{
  "n_layer": 8,
  "d_model": 384,
  "n_experts": 128,
  "routed_scale": 1.0,
  "vocab_size": 50257,
  "norm_eps": 1e-06,
  "optimizer": "adamw",
  "beta2": 0.95
}
Below are experts of layer 5 (counted from 0) of a mixture-of-experts language model. Rows are named router (the router's row for the expert), up (a neuron's input weights, with its number), down (a neuron's output weights, with its number) and show model dimensions 96-191. Each number is 128 + 24 x the weight over its row's rms, rounded and kept within 0 to 255. Numbers have three digits each.
After each expert's rows: a language model's description of what the expert responds to. This comes from a sample of Wikipedia text that the model never trained on.

# expert 7
router:138095141152119097156174124148131116114126125170078127134095113133088135156117142147084089111175155142068137109107079147141134095123118145098132124145120156084094079123129130119172119141157118112136129161089128114103153160114088144119158098124171128084157109104095129145130164125181154126
up0:134092165130123125166114167065108087140129128138132108128163129114111135160133149111113113127109132097137123118078123149157074086118161102140084139152110157109129137166136201166088110139172137132163136149116127134114137145145130165136159141135132095116127115112105122149130184141151122124
down0:132125113119130123108118144100115110128255140102127148155156114143128147122125122130125125130123138179135102149123143146128139148135123151141119149107101142114136143105153117125101091107129112158150149157126153156136126125107145133140119132103131078129161109137120122145127108139113127115
up1:094144126133115144155151128161111064150134170155130104078132167135134114138111133112182107126102093085136149089107144126116152140112109171106166156151145146120104080158109114144109120142106119124112107140149102159098135116103162161084134144125140136125123115111107124148160130149142132159
down1:128153146131093124146096112180132116100105116128120097175115133129141126195100157137146128165141075129145163155104143120094127114112130090108181129101132125097099110145139128167112135170157104127153097178128120113107141128088145100156141133099161134164100140171133129138117143146166072122
up2:112120131136104147134129142094164161090092131200099117137091104078165098151156135079127145119137157180112169126096124128134107117115097176115118122168131151156094145130113140153106140162136146127151134136087140124121144162098129113117144107180090102114123151117110111129125172094135152140
down2:129133117177157121176165155141127148139055119110099125126151137145148135131109163098165095154179101115121153129106142101137135113104150151124168118141135107100118150122159105131146121123144142094140123124125120110133156130143128157114120127128147107099131110098118145113129107129111151106
up3:173095180144133123145158118192136127145143143138095117147137167111110175184104165087117114075133130114112132104128113128128129128088140149121149137072100142156106127128094139133129083100177113137111137123150095129089165156128112121139139137170136125102147134082154118133135167113180127159
down3:166140155120114082136111129077109118111140098165113153149113101128086127191119133166133111057131136119134165156165084126134118109117138145153143157142117171117113131099170084140125099149129124125129187179096175110124117129102131133122142129142116151127146100106144088125135132154133163126
up4:154136091115157102125092143147125124181139131090137098100165128143097119112129149136110125148133093138099133119182135151133149145140145137144079122123155152130140102171132160146132126149150099124113132094171140147156180140116122173169146112136113130130165152187138089103109120146136153106
down4:142108141131114148140088134144129110111161124153101128140111110148115122153076118084120127153115112125131131148173093109099127134138153159090128156132198154074117132130124126123064119189117097121102082104126115142088131085152125080137132099136116128171147169139119095131147159128153118136
up5:128115117116101144124136128143139119083132165116076131124111115170159137151151126156121101115172145175114127132105096124133153114112145218089161146129157121160147124100097130106127113111148121135139116129071136131109138163125117154148140108117109130118144154131132142179121147147143149157
down5:108114154175182106150119184133130142102163138125136130090131126156119166116140158083141117123129143146133114113105157111136156117092124127121081118119142126143097122115158112094147153118136143113170155123124113112148157154108116145086094138131167093149135129122140104131118100149111172138
What it handles: Name particles and parentheses. Romance-language name particles and prefixes like de, la, El, Al, San, plus opening parentheses and quotation marks mid-sentence.

# expert 18
router:165109154141158092122140113114125134124095081134127131107103136142127149165142152162105140107165165150136087115074092133113124098134156107092107156107109156109130105106144084127130124166128151055134102125110103106117132120127150137083161121137134106145102100117117111112133128137164099153
up24:134167128131122146099161095120196135162120167085140146129136153125149128154088115139118132119155091143117130136151080128142082107138111154127152126105135177098110163111136150131136144130110145169135128141115162094140120136103144109168131095101121142129089072147138102188100138087120128092
down24:132144097138136121103111152130101095144208140117121100142113156134156143142128162093136121120150114140129114129104124145143111089138122148143102135127135100129124079134096110100049131080135122142135166134142133139121134136143156141128162112109112132080157150126165080095138137192123106089
up25:151156144114147130115112111141131145128124132129053087128125108121127152108150141130098126186147094124121097123125096162126092091154124100146156131128115152144112115155162073172153116155081174131130114133109131097139158104157135147108159101142112130129095098132100084147126092135157097099
down25:124129122121154130150087150161098091145125166102105127163106169150160151152149140127109099134144155139141097151134086111081151123130125132097146143122099134103088121089126123145123147142101163136141129130103115126112150135151075151143145125115094140166097109095092119093136157141108110093
up26:148157106138163092107148141136131134080106137070113141172102112143125161113121126127106085168143098153174069099107132094108130139123125117108137100110141137130139141138102106107127130141140143145115100119111101126085133110108149125082135099099138129110124121087101125089105085128105138066
down26:124126129110123111172087118154113127140123122134108124161113141140175130139113140150129110128130132107138134141134170140106168116180085163134135148128151128127133146105099131104101132120120130137091130130124115090145151133127102108148140123170091132134106133170169122121162138136112116125
up27:111094157135070125094103102114142135098153125131084158172155130150135103115124102132125131121139102073102171123130127139152129111100102122148127158104157146114124107109091116102089102153106092140126105119131149144120130141136110122094136111163125162069143119116117116194162118157133110132
down27:113135158133127147125094177132175173092142137115145111115136104152087121177156096142153122089128105137107152124066145149144130137127108136114136112146116122108139146101113150087154153143136112106085134148105112144087139144126187173092154095104191120139101123148152121153082144126147140102
up28:159126157160134119118151091150121177098114107120166126082117177116146109162102167174158115113125163114143146111151136114121164166149111111164083103125117140130099151103146092110139120153156173119136137132113064106079139126173137079107138170128089098135125111128128140091137164146163168165
down28:115142122145119149107111125150162141165147126128145164112147117108108086079150109090157155139138141126164159145146138121101128164132106068135136138132120120186122136123153190120133105164101126152121125110122125082145184177134093115152039125110102142149157100145168120123117143077107135103
up29:094122075078088122119135142172129146165119137120085134148151145123117089151128166107150163105134129123132151142111129182134112127154136127132134101073163118087140119101128128158093130115141118124134131138172108144095115145132165140087174103122113110096160135111101084117099159169148099142
down29:155123114109123147108098126164106118113089149104122097125118145133131126153137160159100137153146139092125111141084127117124092130172130140126148112143108134142169122107111109133165139146154117123150143128094107102137137115100116151115173115114099139095127112126135106170131152142132136083
What it handles: Codes and identifier fragments. Letters and digits inside codes, model numbers, abbreviations and formulas, such as FW, MF, 218B, J33-A-18A.

# expert 51
router:131107132150075082179138124136106125120079109143099110106123101130139114126132147142110076103141128120099142108102093139173114131160156119131133165139086122115104129097149138101131119148176151095140128121125117138126131138150102127154140106140137128101130107121134126118123135185134133165
up0:142112118163144108108130128154140161115124131166114131176152092110153130166144104176144084120130139154140077090099131153152117134138141105118127134141100093100119098149113130121107134154103117079146109166136130125100132157114155085149138152162159101138137138114124112125195115168129158163
down0:078100116168146136099153170133115153129139121111094105093111168129126127079114137142154120096155129151100130112136149130085172134128105154119092140153117151149084162091117110134099106154146126128124144105151151132105108126133107108170159178109140123155099119101103102099141137108112149099
up1:127077128171136197149092125116100101177173142114181099161126112095094103100137148112126125138100141069120172125141114124068097127122110141150104126185116109140163090170124140146119130144145144081179125121126154112126132169153112158100171108131115130124105098152082112130120111115125124132
down1:151147147117141137135141108124118097123171132151108136105148114117117137164133139127124093131137106168152132153132116123134125160101124162159157114175150090135128139144150111119097122120122109099191103177111088136121096122138092082156134115103147137141115133116129160102099096107118116109
up2:114143124127097132166150110165151147079117126126131080114142146145132144116100170122103149153082105098104112141115134158102130139090119086148132109133139122156099127134151152141165118116148080155115139170194113124144130163126151115139130145140161137146141147137108134105161128088140166105
down2:117105149129136153157124103127087128129118134133087157109091189121120149111098144136125136134147149116121081167138115104103197161147083161134157115138140132149133093146085125116125109131111131147122162146184154130122134113159144165136177136092157150111133124114158090126153150163153131127
up3:104152139108116114088123121125096145064100128100104168116132111095106111128100127086080131106084099157146127143102118157115123162140073115096111136122176160176100112097136138078080149128173133120168130132114129129131101136145122107147135099139104143079133118108123119133113158130148161139
down3:148169164118147142109113134113137128131139138113126144147115154139119139133109135115169139143081142113138149096119116163115121170134115106159137152120163102091149111118106071135151161142142138134136112139129154159147166153092146135119128122122115158152171086175095107132099153118100147190
up4:136152120080107091105128135136120100099123095136078163137123109112119112151109133188146148118118167129089154133090139139142120138139138092092173134164105149102129119096099103120120123119115153071141131141065123137136124126127083163158113125128123087105109118083138143155099116125150118138
down4:115104122119100088122095149129103117100129102115180135138154119172111136155098122125112131156156058074130128082095081154112135156145132121107127130139169109121113148139106138149103121155123111096156110137134142167156100157135103115152121122099123155126151111143173101092108114114127165149
up5:086139161119131107114140142130116163094152132128113123162138134114134152137133140115154136125141130128121128128137140164143158136160116118112133127171092117110121122128144092096123094114117134055129124149107106136121135142178077079150147160116085136126110076116080118145088155121150173153
down5:106160142138093126135133113117125117197115150119155156092148160124136128132114145120133127116117100128119145149142115147123098188138108144143106150138141132150102115142166112125111129123118128096154149170189130102131128121150165113120132133084132148119124148148093151080131164108119155134
What it handles: Adverbs and auxiliaries. Adverbs, auxiliaries and quantifiers after a verb or subject, such as also, not, been, more, directly, immediately, both.

# expert 28
router:128128110176121121153153183156170130155084144098114142125096090152101115166109153148138124143146166109120146114098094169137141112117181121095150140132146082117084119110152126119148151137127165080106106147150146082107119139175141127126138089182136120123125093109142126116150154154144155176
up0:141128118145130139137148190130136163154128164072134157107145096183131120161098145122127137127114119112122107103116124109141128129099125085082116120135128094136109129129148125141147136114138165100094128143128168104073132154151126122151129156124097116090123116086152178109116162106127104147
down0:142078159080124139130118111115135127125134131168114102120108097099118103103131106156124154139137159164147113141154114163130145150118136143136158109109093170113135093151111115134127111153136142152173160130126097158167079085128129092133132135130121126123136179167099117142126125103151116102
up1:120169080142137113133133124111121100146121159102123117155097135123162087104140088146123129098115131135122108135133093171108127143129142137109127155114168120130118098166134074113170154133138143146098134148117126106085145132124161131130117133082103111108090133118117157151116145118156122132
down1:125131130106120127097174166158095102122121082075127153127137073155182164177125130118121117147122162130139170119132157154167156087114119119099127111122085119163079162121162126098138124147139115108121142134157134105111103125090142131124177139119126113129145143128144124100119165158166122121
up2:108134115163108134134111116154193128161128139096155142078093138111132151163113142157124125131160148120133128138087117125137148150116156176123116196173147144120137127137119134135134138157068082108108100131138136069136089123130142170112128119131136124121142123143137115155143138100155122125
down2:121145141149100121138151121129139126095115109128119132120144077118145137182105142113160097121128136135120132134134147110149151119139148138115132153115073180140130125166124112144120138186115110113141134134112131110109132105130134154165164116129081126142097177127124150129116145158156066107
up3:130112085168128150107145148192109122108128118111061143126137124179110131114076120101158112118156118146136153125094110185124153149143145168093112123107119110129151129133116135115108134108166120129153134071124128152098118130153116117114161087151141147108147132101097151120117154138179107164
down3:131139144096144165110140127108097094139157122090105117157169119128108086136083124117120122101162124126148152129126153120127163147127112145148156151102116129129145103142101110179092102144105153136184159115104130157101138114085146131136161149085150138155104148124105114134135088125119129117
up4:138105086165117124105105155157112196141079150094148138119120133113149128119106114139156116168099131084160145118071128148108086138093117154147125157098154094139127134131129170144134101162141165064122114143149107131138151101137121161109147097183126086176167147124103147130133124110121121152
down4:089107159157133088136150143146136182120143105189155155131120162104085162095180144117130095167112140102110092122152125140167111116114142150114102155147116113150182128119167144124131151118122083136099117153116110117153137135160141120138120172170100174099150148114137133106112150133137123111
up5:153116111126111129144128116151150154165078161128138097082111145104160150094142117115150117188083135107110139104137151113112152131114123113139129166114149121150089156149107105114132128157104145079129085121140117155110151144155171147146111104135115119139101135152156083157125149143135162127
down5:118117127156122085120155120131155111087097110128149147150150116163107143108116134129113186150146171094154147123089157134099092115066112126142113137158159112127151134084152124120119131164153115075105141179126141106125108135157103143117153121143111113084157174123132105094129193078098144108
What it handles: Romance-language names. Pieces of French, Spanish, Italian and Portuguese names and titles, such as de, la, José, Féd-é-rale, Estud-ios, plus ESP/FRA codes.

# expert 29
router:124120166134129095159143135134170117099073137159087156115129135155138163155136130117113128111145151128115127096127096102155153124158130159073158103137142153110129104071169112157115141122098138100125112121161149107126120111083111153108137126156157040139104104123099162115103114134138095135
up1:121146087134125163122129132134107159168076125091126097134121121119137110127141123125129124173159119092131104127114138137111102121154151099189131146140144091107100155130086173147136082127159127142131116125117062167146141115127120116114143129122130143118126086162131139109128119132154139151
down1:120107138119130127098108136156161137147106115108153109101112112141124122146141139119152145136102120122148117095132146157080085117131157142154123131160115101127124139114127157142118138125136134111133144148155140107135130143135076119097105107145137112127152113142151106116124154106124123146
up2:143134134139168175186135111103097186137086115107111156132102078106112104149116152170128121118119138096150140100104128133154130130132167112105114181113131106136119085100126163162110181138127166134135136167090168116117109124118140123149137132116147137119148138137135112174118091141125082108
down2:124148095117122184090141108134064173109146125147161123115151144141126077139086147100149136126111125169147136144136140130107080122140138088176102161115095096164108151155098132187098146111154148137097172133121118148140180074151129137102147145177131099106129128186104142141094122112132090047
up3:122097116129137110110143122117105159132122124145181117121155128188175127145092093123181136130126176131170081143125117130151145142124107136124100113118123169133143163087154115159134126165125158136101102090118165092123118117156144131129146111118131135135142124137159097113147139145127157126
down3:131143134136106137114124132112106142134129115162156151130093176137138176125102178131134169143146121098114133165083112119150128138089154133155132160119146108093124109114149137091108140119173157131100118092141134136141168130154140148143168141127176140100116133106140144138135099105134171079
up4:138122102086111168128153129158139131142122113100145131153104159092077118184124158148118115138084117156166133102094062122147107082146134120152138131095133161107099139130166143139127157160112143094144119134135123088138157138144148109072122066159130124092163100076132150112141152104111136129
down4:143116150135159086123126128096131142125070087103142155109126132125136147111129078146148120099118138116149128141144099152135148125147132121116086143131129102100101104112124090140126130114145136125140164107142132125122114119151149140125095133123086129132120127168101115148120083141118114118
up5:137162116096118133121160140100134164076121133121148144146161158130127165155150130180126093115117121138173120107141095127150110091119111098155123089130124101175138093093154117122151163128083113100088099107147099127134138139111165111110166123165113096115115139057115134145189194157174164113
down5:115128121127129133116149149102153121152095118126133107104093150137128156124120116168149127121175166132118135182118116159111155144084122127107110117142154143095151122126094119097126141155126174144107104159101172127153136128129126134146110125096127110141136129143114130115147116127139116154
up6:086158132128146116117154106131128137116125132119107143133146153132114177179107158146143090125101147111166140092128151120151125156170106129173096130109118158119099172130130108143142113091117148135136135142064104085101125170100110094086155110148131086092100085120130089117092120118091125106
down6:182102129134130104123135142126166158131088080127108093144117135118183153103126083126101140111149143148102143132117175135168122136086146137114099101111144137100125152133138128148138152092107147113130114094117127151139064093130139116098144093113135121120148152152116123136163122158164103133
What it handles: Definite and indefinite articles. Articles and determiners that start noun phrases, usually after prepositions or at paragraph start, such as the, The, an, An, and its.

# expert 2
router:139112142142119094149132130131143132132053106153121151076070113121107147120126187159097143124153137107133154103118094169127084131169150134138140137120112143125087114146140128157160133152092118103126119132120119114148111137129124137114161141114097100123144084091109122099128157131161116139
up2:124163109167104105154140112106159147105123128089120093117153101158121139087105105133088114166157102127087109120139154132156123135091127120118102191133127116123113168150122153125117089098110164161086119081107128116134108146143143173083081111126111121125122107144130157121092133102145134116
down2:169135167115118136135149125137165140150143098173132164090126099106170106126135105161158176118125092139074123122069124132154110101127202103123127132124162067136084148116093060117091134082109160119115109119080121137184128126147127126136118170117109173122151088149144136137131097133155115148
up3:177158152115129100151115102111140145103132190143095171085166128119132161113157110191103117115118118117131153110158123140133113144156141153090150119140142134120104112098123124110140111196152078105116114102100079110136161122130115136160149110137128108103130107106142128142103153111119093095
down3:095149128184161126139145153141086095146087121145144129131093114124104102148089163136146144134140094114136129154129135101139085120116139097121164149101113112116124120144158121092147090070106146091106122102074114125129144102130119131123149141137140152109083106148153157143139132137108093134
up4:097120200131117100102107139145130172070145106100134183118112086146132146112057164128133112124141132172109143087139156133119147136108143127115124117095140116111151112138127128138125142164157106120122103168186131114112132116143140144134130111052125136107140097146154146103115088124125121129
down4:091120109124130116142163149137125130111146176132154162106110135132143128141109105127133075084121105141161136121146133094097140110088090128145156107106144081101134143102135119137103120126109116159119115079154149119128154175138117133149127096116127084145100144142163096093123117175123143088
up5:066118097097129085079089187130158130114121139106113143123125143145130153157139116108124123155153146168129098083122130101110126129155129145138128113152151170089161106101162105134156143104148117132168129122111083104107106123139129087149153144132144081169141135129131128115124129144170116192
down5:101143114125085115096116110170157085126158162121142138132127124128129080111110138095118151091071125164148160096135110132121123119155142137086108086102145119122137125115093138121126103137106106104061146127146149147104147143119116137105105126082168110125168102149120098110128128142148091172
up6:145132144141141130168120141142170104144107108103118158154136102114094115126134141117131129138099131149147144132103134158139168115135117132106160106125207114136091128130128136124092143187153086110112126095130166103128120123156132149144148147145141135083159126153119091109154168154142165130
down6:139127112118114101148086188113110089115113101144131141091130124139097145115124121123121096120091132144116111148126127154155140100123131120092159103127151156115109148096131076106104144133153113118107146096126173120117115110203170151104176124117136097096118090138170097119148173159160106131
up7:104132126124090100131096099148144115134124110131151151119155122124152142108096146140130122158104108088123166109139107116121126126151142132138112141141131122124092149149137074149158162172113077114120110129115144127107076125180155155144144111112128094103157152131144110121145148122073115140
down7:133127152120160089097129141109111154160135143140132103095133093178155115140128095141185141114146092107093102078134099128138110119110150168102121153164120151091147126164162152152116123115100152124136097098109167095108109174123134119119139170123091087139133161101112118155125142140144093123
What it handles: Clause-separating commas. Commas ending a name, place or clause in running prose, before and, which or a date, e.g. "California, Berkeley,", "in 1926,".

# expert 26
router:125112160152109159165144122144159085124114149167099155071090174139088117151129137160118100149176151160110148101126144167146122126181144150116150137118155157113110084095159117135173146116145127140116066133186157120129127126111156141123158126164143125126112107130107128126118138139167117154
up0:131116167146150135110145105153136081177127086121135132141172150133111109133104191073127124111121098078101111141127136141129078104167155128103134136139128093117090131142141153140143107141160135132102178104138139161126122114095116126082126139132150146101112126109094172138142160117118111137
down0:143145103174101120083131121072119166136139070124097088188136158163180105145119121119158185118114147137123188159097131171099110152115091115119114139129129125117108138114155092144070089166109109087173175128131147095148110125144148098126104110118105118146144096121126120086108165152149119095
up1:133149145122111125133108122140151069142135139123151159101162177129143103149120121148101139127097162140124130110124119124134100132109185089115126118125190098124118116160162129111119133115114143110114124121161142117087159126133121209161141088169160119162155126108138106134133126112093128152
down1:134092129143142131178134151105134117110177149143134115152151115128128103131109150128138054116116098138109124148105101148126136123154128137096142146134099126126120109115098114128099145098147108095130134128104130121114139124092096100128101166158114116129109111122135145107151120122148111103
up2:134102122101130131138170114126165105105101090156145142161172143148127111133106174136091158121122139094147137082117099136123127092136099102158117096154127117088157138103106149170111148123110107087141133150151079123120129125077085147145144101104134073113146117164107147133136130106124140115
down2:120160118102162141096168132151133127120090138159104133167130136172117129132137137061143187106131123096108144122123142193105133132101115122133127097138120137086144108125118123127159113139087075131172143120102118116137150110085113129099122100123137144116155066137103110150128118129111106147
up3:087141122126144124144129151076107106130135161129121144134092117146085146112114137121071117116152125121118150139108145146131115123133135155115137087127115170120138084120112112131168099116108125117103116147073171090130147146110116109114174103109164171121135116112078156129183154157165117107
down3:159140118117129091122106149061131142131148132118132107133161136157105133105106173175093152161145154132110145171117114113159173154123085172116164115085103130105123162135135093178127108157131143137128105153129104114092155129092144131128133115097137112098122139163119140129117087172132137123
up4:085088123134154137130143120174149103102109110127133160114106108135081114105153126159127118126169074177170087151128082146155132143151148165138105136138150166109151157096112173111135145121170141170118133139142124115143136120101138144116149133168120114137120145151127126153124138160096143129
down4:105135151113134181151115134168127124120092120112146080128101148119088115096102127101113131158159097109126103142135129121128147115163110118163106127137147145134135127130113179121141167132158116143143123128115149113133133104110096160086184118116137131116128142123114138113119118146116103126
up5:155097138167100127149139160117158139140136136146101075154093109121103141104115123126052118124121099174118120147145080166134127126172139154116125135135141093140131118104129107108099117154132156131135154136165116128073086123150059151103143125145112141127127137117131122147107162125113161152
down5:140159125128095109077158126106124143120116140112118102103151135096127166138123157106133129071138088111093138163115137101139155178143125186095144098137076074117156123067113056103120108135119126128130133142124152170123109115153151119136110165109072153114126187092147130122110149136106167142
What it handles: Foreign name openings. First capitalized piece of a split foreign or unusual proper name in lists and tables, e.g. Mag-offin, Mat-veev, Kut-uzov.

# expert 50
router:153133132109109053098136153159152123102101111123127138110134124159102112137109172151144121139142146127125115054122070146153162112123178191115154131165151126080105080107084108113140082129137164110083055129122160103132099159098148108096125132128148106112107106126115181112162138162157143129
up0:123134122148126132144158176111118132100115135126117103160133166153137136135125171157138152118186149158141110127081143138124128148136134171109137110143134140161134159157111159218117162141141103153166092136109085129107099102115132126157119114122147110134142148095142128110141128135142110167
down0:136126093170143148155145151097150136138105124124139151149129147145145132135100118139123132105125144158156135124117113107118118166147104147096177083141076149122144160175169175181122186132111082120148102133110149115122161137135138155177134093176143118103113073085194085118141098160099118160
up1:161133143132107108118124169125113135101090125109106129131158135127196108111137178101139135150111138103166159095119120174113165146095095150162112133140127131137110117122093119119142116139161135158121135142127144154138117123103136085133122163158110135114154113140120133119163164152133131102
down1:112135136132147153111123103131113119117114131156119141150102113109119109134133146126121099101112158116138137108108133151175090134128150147114121191112147123093117093161093152112146115202133076106094144171122094117172111098127110111145146152106140136123120125129127101102095166131122155155
up2:176139158154155117117168121142138090097088143149144122115121145154142143150109141094160128131125165148137138143128126102183135104147138165138134147140113088109120138096119142099183115138145140123097101166101144097061089093114154115107114152142139138105121139117120110152158145126134114108
down2:162153140126139166125180097113116173162142133113098124174129117088115131092115154140134116165160174105167146140133127149157123172129104119136126141116116128111091125117130109113156112163129129150146110123170100134153148060131105138105124137098108138120182129126129119125095166105140112138
up3:143163138172095104119173133117150091105119106109170128153103110152126141132092121127136116109108161112120132116114114159123057096117126120126108114127177096096121098140095181133142127126149148125123101140132136064107146139106140105146123123120129106065098162117119122170147160114152108121
down3:161165119120134113089123134129124114145137114103128153189122120117161133135114137124131130171162154083109150122102137131135147117114142122127134156145122088087102147149106130093131095151167153127135127148116136150138140103091149131140111131118152133110128149118121116144123157128109082145
up4:145113147101120125160123151129127120147103128142130128100151145145091078171127135137132131119172138132117145147138101172121139143141182150188117089154127177129101117114126108123111092127151113120128124098134090152129087134128112135118148149131101141111146139120100139083133140161112124128
down4:155151163107092119148145120163150164121125146168090142131143110134158098136115126137121097133102174151093104133182118125151113171131131187143136114149121136117112121106125106186123160132098111071125101110135125123166124130142110158143170140124149120153117132125118153053126122120139107121
up5:133125141142079120115074131140099114134139161083113148125148108116133113100145148099137128135141154140151148121130130116139130135150167081140122096146151122122104136112142117138104126104133133138133112166133105103182112140105129140091164110134131134096157133136097117085134099141136187118
down5:122157130110118105068139108137169147156120111144119157117128127142120150163144143143127133136122097141098151103165159144173143088153079164139147151121121097108115064128120171098130160138167143131061133118150090134102148153154177155117132096127111112090115103151115124079126109144153097100
What it handles: Taxonomy terms. Genus, species and family words and Latin name pieces in biology articles, e.g. "Genus", "-idae", "-icus", "Phylum".

# expert 1
router:097114158132145119109133108128133148123066107198124137142089119116084155134130177151092134141144168103129111077122109176126102100165149140132118119125144139077108148095125146134112162125139149082135121151188138074113114116149124102145136109159141107116123104139113103119172148120148108165
up0:129142147132143065111112151159115157103122093148132147152151100096149180106123139165084111124117133101116136107108099117103138151135132193162138122105140141092164138117122114078135099138142093103139136104113200116128150145131126107113168111149092104105148131112147141143141121137155127150
down0:155114132103092146139127103163149122113042135113093124125156134118137126162148162125118156131130134131090156162131090108135141130103117140115147110135113140118137120136095120190112124109179143134232128124107091070125136089079072143126184106105182098143109093169133092147147148150143122132
up1:163152126118101100122100122137142141070083122145145107126145134127115172141132155128104127155165153088122093113159123105121124141119176156077085142129125117108143124115152167156126142109143116103149141161161141118141109144147155104124148154118129091147117142088154120117174122144099120164
down1:070110142134127126148150107136128127136100100118143141170143120114132125118163105163135095106112128129159154153137094139116122127100152116126121105124157123099142182109131137125160145121156161126115185133147131097130134140135128154098120117117173107130092140159113097159129126131139112135
up2:110088119116142140151085139103128142145113094131095141116096114083095152138168133121149114138122131115156106096154106106148096105090140152132149116121172166074107124135131106128127096139112133117136144122165108145107120126142142106094177078174078129096137096113109114125140136105124130156
down2:155117122077146107110119131147120121127120149110123141124144151128112136115115126174121115125148146140088124072087127134162126120133118098129128112159073098103112107133099115118131090116095136140124177112109134177097119141131135160134156140161142093114118129105120182143092110123113149083
up3:086112131123147132112140097106142109132082156133120119146132180118143152121120112070107109162180115145106124107142128152117130131151154150113119142159151131086086107099143141149105156120125164107141115147169101158119112129156106100153095146147084150137129133121123119095136162110122101173
down3:096126119169151134163154121087113110142106137132141110124112130103135142115127156130111105172159103149142118113125142164137115105117163131141123116122131168118154181092108118108150154125115159151136220112143115121121127120137108123118145179146161126114123117108130108118134126158122125126
up4:152126147139136102103160126101101138140170117102114102125118127162110154106115167126122154139157108141091126121114124103121118142124115122132080116156088120147119132116140151154161109128112110141164160109129129144134151094102127136117116108127095167129109103108109142122149119132139138134
down4:148160111097122094076099117109134108160186110135143082115147096121126139067132139122089130122165138141090119122136167126141131154100110171142125121149134092127136115136134138163137087094095133130108182142133172142137145109134114125139147113126105136158130129121100107080088165100103164157
up5:119103114153115148105161120151138151133125131166099076154115151117141150142119159130104140080144189130135104116122086172088158128135191157101120154114167141147118148124082131119113123126110114119134135093138109103154137117140093089142116114149157114116142085120083143108166124145173106126
down5:132124133114121137165125065154108118110096132123107134155201132117136129140137144121063146097123139092135144198140125099110136116148077098124129120104127131132166147129131105194119127142142119147150144135117094104158152099097137112121168106118119106107086096134104142117105101104160135126
What it handles: Capitalized title words. Words inside titles of songs, albums, films and books, especially pronouns and love words, such as You, Love, Like, Me.

# expert 56
router:123134128157079118160151136119134146146085120165149172116095110134154117170114125158133106112149146132150135100127115146150118109142109140126134146123126121081099116142087102152130156147156174086145126119146120093119084113120128122133166151129114072104137121097118114137156138114123151152
up1:108076152094115158157154150159127063102122094120118141111166153156134104151084098158086096094118112101103096132151121098136069132173150142134120137129143143129090100151127132123118115119152131094151140128102142151142105139102151143141143116127155138115115154144132146147125088117112138153
down1:189138150124109104168166151097108096110192108105090088129132112106117168087122158155077132126176133144131116109079114126142111099161143127140128160135174103126122101056151137087153147077138121122171213114126114092125130097114126115151150063122121100129083097159118122121115092126110131122
up2:144131141153142099104205130151165165088121136166135172099128106116136105131091144139143111139148103142142104109162110144152129134109153125136130112100182126154140106118122134114112133132108157117136115108152074104093148158117123150136140100145124115174163104115106114129124170146131142112
down2:154148132137130131145131088108100114095116135141138073149103164099098071127118112114089097133085136059152129127108103128146141105128113150145121127145144104132100133139139086162139162135130151161104139151098100122152145120136164112148181146120085130163153158122134113146155132098124154100
up3:132157179131100139108099129102125151123129111166151088140122133166104103086093152107120120126138100151132142113109128121132082116143116132101150129090136132080153152143121139126104166108107154132142112124141128115098098140110162142144146120129076113151091157113135147154161116110116134157
down3:120130108133151114131093105162115142135136166123147126137152117114149108082166105108106125146101156091094114141161133123112086135098156096118141133107175109124161129123118170143093109119125149113116159152139160147154176154128165152123151169104137118123153156113106106122116155152145136126
up4:104088130112118143158140168114108119135103116111103141124184117112108107184071093087116148137139128103106125100102118166128150115160115103112118095129085155154100109136147153158122136098142113112107121129159101099139112159116104139112189127120114146079122113123103087157169115132143170147
down4:135136137095133120125107124126122087129095110142119120117145108133116140120104129127144101125140130178130122162131113149112164096130108138141117114119111157105138132127112125147097102119166184149147177139132102087120129116166151117137144125101108092059134101160134119129163153150132170145
up5:130091086117081109158060176106121123141121120114102173155159158129154141146096086084116139133161178096142115132144163133119112083131104103161131130133135120091123133147096119156085087073116149134129105151162107137140117123110192147096176107059133127143120133146125134115085134157116137125
down5:156128129122101100148104123107105086114160102111097149174160132166115168101131139138076128135093166127129131169154123128128134101140107120105132136132109102118154117127121114123120124133095132131160204129145173137119120116131135141123117136106116075134098102115140145112113138118122171115
up6:149151141133123131117131158090148147138133113120110091120131099059134118149155132165103078132104134132124161135128142163126176166132104126136116142112126116129134089130165166131098161158156168152123109134109120105116138133192105142158125086149113168067115099127141126182137104134162146142
down6:151140118169124134149118073118144094114105123137144173155129116160110147152122109101129125173136136122119142132116129122146162116134098146135122141146169120119137123137106144103169120173149081116167114149120114117180130114132105119115158115130122126077153118119206104123155143117117133121
What it handles: Dashes in data cells. Em and en dashes for empty table cells or list glosses, plus closing quotes, brackets, semicolons and percents in data-heavy text.